From a checkpoint of a small mixture-of-experts model trained on Wikipedia.
Size: width 384, vocabulary 16384.
Below are experts of layer 4 (counted from 0) of a mixture-of-experts language model. Rows are named router (the router's row for the expert), gate (a neuron's input weights, with its number), up (a neuron's input weights, with its number), down (a neuron's output weights, with its number) and show model dimensions 0-127. Each number is 50 + 10 x the weight over its row's rms, rounded and kept within 0 to 99.
After each expert's rows: a language model's description of what the expert responds to; "mostly gets" lists some tokens that are sent to it at least half of the time. This comes from a sample of Wikipedia text that the model never trained on.

# expert 7
router:62 70 67 52 51 31 51 47 58 48 53 51 47 62 45 64 52 62 55 43 55 59 51 42 47 51 48 59 43 41 49 42 28 37 56 41 64 47 59 61 70 61 54 51 52 39 40 73 54 43 53 53 47 47 43 44 49 54 49 44 42 49 53 60 49 72 45 69 56 57 42 49 50 62 40 17 41 48 42 69 35 53 61 57 48 56 44 64 60 36 46 54 53 61 42 55 56 50 32 48 27 65 42 49 64 56 43 59 27 37 54 53 40 52 66 56 38 43 41 51 44 55 44 51 59 45 35 35
gate0:58 46 48 44 54 20 53 68 44 54 36 42 59 50 56 63 44 52 38 47 46 57 51 48 43 51 57 55 50 38 35 50 53 59 31 47 44 30 62 45 54 56 59 40 45 45 57 76 51 57 43 58 54 58 41 57 56 38 50 55 46 55 48 45 60 43 40 57 46 52 57 37 37 46 52 36 43 64 48 51 48 68 77 46 80 51 32 55 57 41 46 32 46 55 36 67 51 61 46 60 42 12 44 48 44 56 51 44 70 41 47 51 44 49 52 57 50 57 53 58 65 45 43 57 58 37 48 37
up0:45 49 76 59 40 38 46 56 53 52 41 31 52 54 51 72 54 47 37 50 51 56 43 36 62 56 44 52 31 42 42 55 67 62 47 63 53 42 55 58 59 45 49 51 54 51 58 54 46 56 46 75 52 57 56 56 57 41 42 40 53 64 49 49 61 39 51 46 37 45 53 40 54 55 48 33 42 70 40 62 52 71 65 52 50 46 48 54 55 46 57 50 48 38 37 57 67 62 54 61 45 39 48 46 48 55 35 51 50 50 54 55 63 59 56 43 55 46 52 42 55 53 40 66 54 52 47 32
down0:43 48 43 41 64 23 61 61 48 41 44 41 38 38 44 54 49 45 38 56 62 49 47 51 41 49 59 52 50 69 50 59 57 56 51 51 60 35 33 51 59 35 45 60 48 58 47 34 32 59 59 38 43 51 49 46 32 47 42 48 56 64 51 50 43 45 43 39 71 60 43 49 39 60 57 54 44 36 54 72 76 46 52 62 52 44 47 42 72 39 44 42 47 47 62 34 42 65 62 30 34 49 47 47 48 48 44 43 59 45 47 52 44 41 55 69 59 74 61 43 58 39 50 59 69 49 52 54
It responds to: Main verbs, mostly past tense or participles, after was, to or a subject in biographical narrative, such as released, made, announced, signed.
mostly gets: " released", " made", " announced", " published", " signed", " used"

# expert 19
router:55 71 52 47 52 25 29 47 62 74 61 67 52 61 38 46 35 46 54 47 45 60 59 51 38 51 48 69 53 52 50 57 42 36 50 59 62 62 57 40 75 64 62 58 40 48 50 40 49 47 65 46 60 66 39 36 45 58 49 39 59 51 69 61 54 67 50 63 35 53 57 59 52 47 37 58 46 51 39 50 48 50 65 51 55 68 28 70 46 46 46 70 51 55 40 54 69 43 28 57 39 50 50 45 57 57 63 72 32 42 41 43 39 66 54 54 40 24 38 37 45 38 50 44 35 32 65 39
gate0:46 49 61 47 58 34 50 50 47 50 48 58 61 45 53 44 45 57 38 48 50 51 39 32 59 41 48 60 31 44 57 54 43 54 39 61 53 40 49 46 45 52 46 43 58 56 37 37 58 45 64 32 44 53 49 68 56 42 56 52 39 44 52 55 52 55 64 60 41 55 62 77 36 54 58 35 48 53 45 41 56 51 73 45 70 65 44 54 57 55 52 62 45 45 43 30 64 46 54 59 63 36 48 37 41 47 34 55 46 45 60 37 45 33 62 48 33 55 70 48 48 60 47 42 65 69 52 61
up0:47 49 56 36 29 51 45 37 44 48 56 50 40 69 43 60 57 39 55 53 45 38 59 62 52 47 48 34 62 66 54 34 50 47 50 35 58 46 54 46 57 52 49 48 53 55 65 51 51 46 53 51 38 50 46 33 35 62 35 45 63 37 50 38 42 36 36 41 45 54 40 37 46 39 43 39 43 54 59 61 55 51 33 57 36 37 48 44 60 49 62 35 42 56 51 58 35 52 46 37 45 66 54 56 54 49 41 53 39 59 75 68 52 49 55 50 65 43 20 66 54 58 64 56 48 48 46 47
down0:60 30 57 64 52 62 62 46 49 54 51 48 74 48 65 57 36 56 44 47 33 58 48 43 66 41 55 38 31 46 36 58 33 41 28 50 40 39 54 68 43 52 51 50 38 40 48 51 44 49 61 35 29 59 42 54 66 47 48 36 52 50 39 50 40 53 58 48 24 39 59 44 47 61 44 53 42 46 38 51 61 68 44 37 51 41 36 52 40 45 48 53 59 51 44 54 53 41 50 56 52 40 43 48 37 41 49 36 61 62 48 46 47 73 62 37 56 50 69 53 57 49 51 68 70 49 50 59
It responds to: Surnames and English place-name suffixes such as Smith, Jones, -ley, -ton, -ford, -ville, often completing a name like W-igan or Will-esden.
mostly gets: "ville", "ford", " Smith", " Jones", "ley", " Williams"

# expert 6
router:64 61 65 35 45 43 58 45 62 55 49 50 49 54 53 47 39 47 29 54 42 61 40 37 44 36 35 63 50 49 65 55 54 51 61 39 62 39 51 50 54 38 75 44 39 54 39 48 56 63 53 42 39 44 27 56 51 53 58 35 49 44 56 52 43 53 26 54 42 52 52 46 49 62 39 56 47 39 52 34 48 60 50 36 61 50 26 53 56 34 46 60 51 52 50 51 48 53 50 60 30 54 46 38 77 61 46 67 57 59 54 43 49 49 61 40 58 47 45 43 44 47 53 51 65 34 45 37
gate0:42 57 46 45 59 55 42 55 48 46 62 45 45 54 44 46 40 50 46 59 56 46 51 54 51 37 34 58 56 45 52 60 58 51 54 44 46 53 34 40 37 61 42 52 47 55 53 75 49 64 71 53 60 54 54 35 49 32 55 30 55 42 40 47 58 46 43 41 40 48 45 34 62 47 48 57 56 43 43 30 34 60 51 38 41 58 54 56 34 54 68 47 65 51 45 49 38 60 41 45 54 42 58 67 72 59 64 68 49 68 57 43 46 51 44 47 48 49 66 46 49 40 44 57 44 49 33 45
up0:44 62 38 53 37 58 35 46 60 47 46 37 50 50 55 44 49 52 51 40 50 66 51 45 45 63 66 59 38 54 47 53 41 70 42 58 67 49 55 70 55 41 49 41 44 50 65 53 55 37 52 50 62 51 56 52 54 57 55 49 41 38 50 45 64 59 49 60 69 65 56 37 63 60 65 35 47 47 49 57 31 44 27 55 28 59 56 53 58 47 43 69 49 47 63 38 58 42 66 62 42 31 50 43 42 42 46 48 45 59 45 49 58 55 63 41 41 48 45 75 48 36 35 48 57 47 50 55
down0:40 51 57 37 63 63 35 60 51 64 52 66 39 62 58 52 69 54 62 61 33 59 48 54 56 61 43 42 49 51 35 43 50 37 39 68 61 59 45 54 63 43 33 65 43 56 61 42 51 60 54 42 55 48 59 38 43 61 54 40 46 61 43 53 72 47 31 52 55 48 42 48 42 51 41 46 58 51 43 61 67 62 51 76 57 49 54 49 63 45 53 36 69 47 42 53 50 50 48 67 51 42 41 46 43 43 61 58 59 33 36 49 57 53 59 59 38 44 53 39 51 44 51 49 44 57 55 31
It responds to: Possessive 's, his, her, its and nouns like father, wife, daughter, film, single in biographies and film or music articles.
mostly gets: " his", " her", " w", " father", "'s", "’s"

# expert 23
router:72 53 58 24 50 63 43 41 61 55 63 55 49 57 28 63 43 31 48 49 43 48 52 43 35 68 34 65 59 44 47 47 37 45 82 40 47 39 73 59 66 51 61 41 42 43 45 58 50 54 50 30 42 47 45 45 53 49 47 43 34 33 44 47 44 55 58 51 57 46 71 37 40 54 48 47 38 39 51 53 42 61 40 32 55 47 36 47 59 39 38 60 50 50 46 59 50 57 35 60 44 59 48 47 64 58 67 63 40 58 52 52 45 55 63 55 58 35 39 61 43 49 44 52 57 35 46 56
gate0:59 44 52 41 54 49 52 47 52 58 56 46 38 50 49 59 47 39 58 59 76 55 35 65 44 69 37 49 52 39 40 38 46 49 39 42 45 53 50 62 51 38 54 41 56 43 51 48 57 47 39 41 44 53 37 61 53 51 34 43 31 39 39 59 54 38 65 51 38 62 69 56 48 56 47 61 46 35 54 53 32 65 59 45 57 29 59 19 53 50 41 46 52 60 61 61 38 35 54 57 60 71 48 49 69 58 64 44 44 68 44 54 55 54 65 35 52 48 65 37 45 48 55 30 40 42 46 60
up0:52 33 37 55 63 54 49 49 69 50 44 55 36 47 69 36 26 59 46 52 39 67 54 29 50 47 50 51 46 48 52 61 49 62 44 56 36 68 63 59 69 34 33 44 32 30 41 57 34 62 64 44 49 73 49 51 47 58 52 69 51 58 52 42 32 74 48 39 61 45 63 57 37 44 55 36 34 55 73 51 47 46 52 51 37 68 62 61 51 59 43 40 57 41 36 50 50 59 43 41 56 41 69 34 60 30 47 54 58 45 66 40 50 49 45 55 55 54 41 52 60 63 51 56 46 67 61 60
down0:59 39 34 31 62 26 37 47 41 51 53 46 37 59 38 26 49 49 39 55 44 67 66 47 59 57 52 54 39 59 39 70 46 51 51 48 57 53 41 37 35 49 65 43 43 43 49 48 53 62 48 69 47 47 46 39 47 47 59 44 52 46 49 43 55 61 47 53 45 63 52 48 52 34 68 43 49 64 65 46 60 45 35 41 48 62 56 61 39 41 50 57 60 37 63 44 33 49 45 28 41 45 47 35 64 52 53 63 50 32 49 49 48 38 42 43 48 67 54 51 44 51 66 59 61 37 63 36
It responds to: Verbs and object pronouns in plot summaries about people's actions, such as smashes, knocks, invites, him, her, to.
mostly gets: " you", " know", " want", " us", " friends", " wanted"

# expert 18
router:56 47 54 28 64 40 57 54 63 55 62 56 48 62 40 60 47 46 45 38 19 61 59 52 31 56 32 62 33 43 59 49 42 32 55 32 51 57 71 43 58 61 58 42 38 55 48 68 46 63 54 52 51 57 57 50 61 50 48 44 36 55 59 59 39 58 43 57 34 64 49 43 47 46 60 44 40 47 59 40 53 56 50 44 52 41 55 39 35 55 43 49 55 54 28 47 67 55 45 45 57 64 43 35 75 77 53 63 35 58 48 49 29 45 51 47 51 38 39 53 47 45 41 66 54 43 39 46
gate0:61 56 50 57 38 36 50 38 58 71 43 53 60 52 38 48 61 39 60 61 40 48 64 51 53 41 46 61 52 40 45 41 49 51 46 55 46 47 49 43 55 34 48 39 61 39 37 59 54 45 35 60 54 65 49 62 49 39 46 50 35 58 52 49 38 65 59 70 67 59 48 55 53 36 55 44 55 49 55 50 63 64 66 54 58 43 42 55 79 46 69 55 49 62 50 65 49 33 57 46 29 37 59 56 47 32 43 45 53 37 51 51 54 37 59 56 51 44 43 53 53 61 60 54 36 36 46 72
up0:38 56 44 57 70 49 41 50 23 62 49 48 46 53 49 52 34 28 63 50 55 32 29 58 45 59 58 51 52 25 75 51 59 29 54 22 39 48 61 41 37 40 40 46 50 40 40 41 60 49 46 49 56 41 42 55 48 43 51 61 64 50 72 73 52 48 43 32 51 30 57 40 33 54 49 63 51 48 58 56 66 62 55 37 58 59 45 35 76 53 52 33 45 48 42 62 44 67 49 44 53 54 46 31 45 58 55 37 48 19 47 66 32 58 34 46 59 55 30 42 56 51 59 51 40 33 55 48
down0:55 71 44 59 56 60 67 46 55 71 58 42 58 39 30 34 63 45 60 36 44 53 54 72 29 61 50 41 46 42 46 54 55 43 64 53 51 63 41 47 53 49 61 65 58 52 56 45 52 59 47 38 36 54 49 42 47 37 34 34 65 41 45 57 51 36 60 36 29 78 47 40 51 40 37 46 54 34 50 59 51 42 50 48 46 56 57 50 61 64 53 26 56 65 40 48 36 52 50 34 44 43 55 59 38 52 48 21 37 50 31 57 44 59 50 48 40 53 36 50 39 66 62 64 57 47 60 42
It responds to: Year openings 19/20 and day numbers in dates, such as in 2012, 7 October 1911, (1888 – 1949), in tables and biographies.
mostly gets: "20", "19", "18", "27", "29", "31"

# expert 1
router:55 49 52 40 60 52 39 44 60 63 55 57 65 44 45 52 46 35 55 59 46 56 63 30 77 53 46 66 61 57 43 56 54 52 75 54 70 58 65 34 67 35 60 45 55 33 63 68 63 51 76 51 54 52 36 42 48 55 31 49 44 30 52 66 54 55 42 55 53 59 56 65 46 60 59 52 38 55 56 57 34 48 48 26 62 54 40 60 63 42 47 68 57 48 38 41 54 60 25 53 53 47 43 36 59 67 54 57 38 45 49 35 58 59 43 46 62 54 52 50 36 41 53 44 48 30 47 49
gate0:56 59 40 56 47 56 49 45 41 45 60 44 59 58 44 64 46 64 60 43 51 47 44 38 51 45 44 73 48 56 59 44 39 47 57 44 58 77 56 63 49 32 55 45 50 41 65 52 46 46 42 53 55 54 52 62 58 52 49 57 50 45 48 52 44 37 50 48 74 48 34 59 38 31 48 41 58 55 44 65 37 42 43 51 63 45 59 49 58 45 57 47 36 44 61 49 64 43 51 44 47 69 67 35 37 53 45 45 55 35 50 46 60 31 70 44 52 57 57 47 38 31 36 26 51 36 60 60
up0:58 41 63 49 40 55 41 56 54 59 64 45 50 28 58 47 39 54 60 42 60 47 35 44 49 52 46 23 69 53 40 44 41 54 32 39 37 38 35 47 58 35 47 60 34 55 26 50 45 47 59 51 43 61 44 45 40 54 29 44 58 45 43 32 58 23 34 47 37 37 56 66 33 42 60 58 46 59 48 44 65 56 48 42 54 65 53 53 55 32 70 61 42 60 53 56 64 48 66 48 42 47 35 52 47 42 45 76 65 55 57 46 53 42 49 53 31 69 44 43 47 61 37 42 45 55 64 54
down0:55 47 69 57 64 44 55 56 51 62 44 42 62 41 60 50 48 64 44 57 49 39 49 48 41 59 49 43 63 50 46 60 54 51 51 34 53 54 69 59 54 41 76 43 70 46 61 40 39 53 59 50 43 63 32 51 53 43 32 40 40 53 59 63 31 52 64 46 45 53 66 46 42 55 37 63 49 60 69 46 52 47 44 52 36 40 53 50 28 54 39 58 51 46 54 46 76 50 47 48 53 51 42 49 56 52 48 60 76 53 33 69 38 49 46 56 42 51 34 47 60 38 37 53 61 53 42 51
It responds to: Closing words or word pieces of street, place and institution names, such as Road, Street, Park, Drive, Library, or the -wood in Mirkwood.
mostly gets: " Road", " Street", " Avenue", " Hill", " Park", " Line"